{
  "n_experts": 128,
  "norm_eps": 1e-06,
  "rope_fraction": 1.0,
  "beta1": 0.95,
  "max_grad_norm": 2.0,
  "max_steps": 5800
}
Below are experts of layer 4 (counted from 0) of a mixture-of-experts language model. Rows are named router (the router's row for the expert), down (a neuron's output weights, with its number) and show model dimensions 0-255. Each number is 128 + 32 x the weight over its row's rms, rounded and kept within 0 to 255. Numbers have three digits each.
After each expert's rows: a language model's description of what the expert responds to. This comes from a sample of Wikipedia text that the model never trained on.

# expert 52
router:062186149141110117134172088244120117070129102161117108105150125149135080201150118126134146150114158144110087100187063156145110073132123160122124145106166112105102112107106130073114124124122174134146144140097134074159092105087071166129099186166139127142103104166164181106145090122213104109169169173114084149174078097098176097101117116128135087042127086113097072074079132195103137068116149106143125097108136153176115092150066171134099118101088104106122149152119150130156149154134135135151117103110164115122140145143162129144132101080142125195142131066135122121051124059113135099147157114141154110129173097151142124119129146189120144093149141154142075108136142161159144181062120138123140087093062144154086116061096163092128084125132162122116121056131122113111136131163163
down0:109166148119094131105160118104149117070137112099057096110202101160152118179122211081168171126063122144089122060176118159121131096096083103103121139104097152114111105120181121140146150162137108118128146119155202105059096068186160176168172152143121143141202160080104170147134124146077117125084186125113120159084153113114211093115074133122119117132140145068106125139113121050111140218157151091150168181138110142153122127130173156096140153137068140082105087093101166169124118153154177153143160110133169109128099196116109105141091142139044165157097099137143105082105135131127107073167166129158071132109139129139092097157128118106077165108109104163131123155146141122124155092140111127129149091118188139107153128105187157144179147151116154076152111138113164116126117071127180
What it handles: Table separators and fragments

# expert 3
router:105135125108155118133093135196177166139124170128071130178156089155122161136117130140085142122124113135128105144145157162124127114159103138112128168104153143149165094093116103166128129150164111122139143175138151166109108108083058158117166155104140092151105072132110160110050086102101098107142129128172136116079153189138114105145129129147129103160172097104120088145171082112136143183092074099125173154101128120172117164099141082111076083165119211155130068102182138074189129135210157160112151059145081115079103148141157181158140090116079151122153142151142150135128126101125091094139140132124176118094153032077165095140084128162156138099151136176144152133229113147161105194061082087123087093134112136140128123105109183165128092134143097154167096146140145093041130168081162
down0:141100124146111146148126181156063096099132108116133120090142126142118092051124154164145121118141171100115119118102124181156096096194077135099142127094178175218051161169098118085112161166146127091115116114130141148154131155098085048131126159141154095088119105114110131022093084140207147159122121115160111137132108154118114156134097151116115143063129105157108192115141136065083084179109119111114133186082064131085129076099105112128116133163140099117111172109114115067156117134157132177133151107118070098123110105147081086134097158139146093172084138157171092124127112166162109151125183129150078163128204132158112098131146131153113072130135151116092087130156096126081138128076119142151131170194110120133092151150210123119085128145207153064100079140150100086163142123131156
What it handles: Word-final suffix pieces

# expert 8
router:146147156141114138164119107074080123130121163131092138126160166160107144102168129222072151152096118126161146087102069118120135131157146160116091157111077095106188128175111148158136148103119126163159121115177134194102152126145056166139097136096098078148152088151151156151095131086125095098140085170128162145248157147025119105142114187164193116178147106142144127186109082120089055110074122173130165055095142125133063137116113089144130066134143107154150148104137128119161116169158157147092149124158175107164153150145156198131144154078105141149157143108059128143091111146086049129146151105118147100151134136112130147118137147103140113071150108103132194161129108079141144149126125162130091145124083099131125094138113207082164103128170082160138155103098148113117105161109101
down1:119127184165151177119177110103120114164169175194118064157086101163125129056122102111156096118171160097158136160054128153151135214147080087154145138123140121158146150092134142116117126128117073090154127145105096096072114152133149144173160103132143107111097132064139181103129110122141160176193135121104125105158160086149060123162167125171118086145132145203027143114125155126132135119155093127135150099093155116137152133143119118139127150142138134148123174120178133121104123100105176089147167116118136139162096144155179131145136175176099104168185138115129087112128160112132114160166074166093158109145092099096208138132075130166045188136121104135171128119116194106148091094107113089052138106167103153114147117087132173080099159105194151105131149124130200207113106101106166
What it handles: Name and word endings

# expert 55
router:125117157126170114119132114149123098174128145136118118126179090122105234113092115168176125118202124099160077112148122172163125105182121113117148156097140156119096087113117119118164132085131158115171128127143147196125139104091107155167145139153128109153155112140104149082056067141119168102062133124116185108124110133093166051117113210137110108116117083164144087185139109176090136118101091134087181136126171080185143151151091078100066025142089123112153116115125115098132148169118174159138141103132164125046118142151130191112101115096097164094134126119130133167071150165128135133118145124205174145060148059111101146128168127106169146098197077053106136120132126129142151171115180183142123096123078136142133147092114178172140166144107127167124115156123136094104143134096172
down0:090133171112185061078079143121137140108173115085136115084165157205123132148171200088156051133134104168142121142115184128164141139102097106098097101103112118170157179175116125157127130170186135104155195160141115124120096136099142104102083171100113136164133123060119106156173178075164134129145210156120116104130170103135156091126117128097168141189185139100084142159122189088120105123087151101167124117093107186125109150107109126148144136184102175090135161146103116130148122117089173132115110084164171154170152137154119107094129164135119120194139077171113182051097180145162173106063119098110171143099098186138091148137099195171102103130133124144168176149138098173091093133117134144119065123133127145146137126094064123148189135117089107118099107159068147146120100094148147
What it handles: Surname and word endings

# expert 27
router:155126193151120114099101127123138152193153141147058141158154101131134196113148103160141171136191156187142100114117159154096135101104099119111115150114183090179089113121124073151155097088107165215198139156136119148135099076091166168118114168061140067125158125137164153093100112133126057084126144147141147119110142141061144036177085161159114135138115126167179116149083123148107087155051068115119119131157134150105126201163097090151118094126080117156151105139110112120210183197118141148116141109138114121082098168162113171157150085121097158108147149114145119165123196142107123106145124171127118128103130139145156148078121153182115143090096175142096161163140114132085127153114171095132105071102130124132125081134097197129120146100143111103186096185183157084122140156077115
down1:080142144073131155134111113123109094124152128162136095136151107194096087134085143181111162122162153149092150113137140072084138137073068119108075152127153110150117154144122087175172172131095136062115122155102051101129089185094136152154112124168043096086142211099186132118149136107147167129204141094159152098098132133107111114146166085105143116173147051088087116110081162134143110132135137174163158149100124131129121187141124119094112128121118105159120176136179105120127136092136132144169114134146131060121137088140191077135138098101137184172143167115164070117130124156124148104169091194107152135160088149029193114116137189087122109123164112092093165063164111162112126131089113080133150134150073127148081131110111173141139039137111076164099090111118121087143124158146125
What it handles: Verbs and head nouns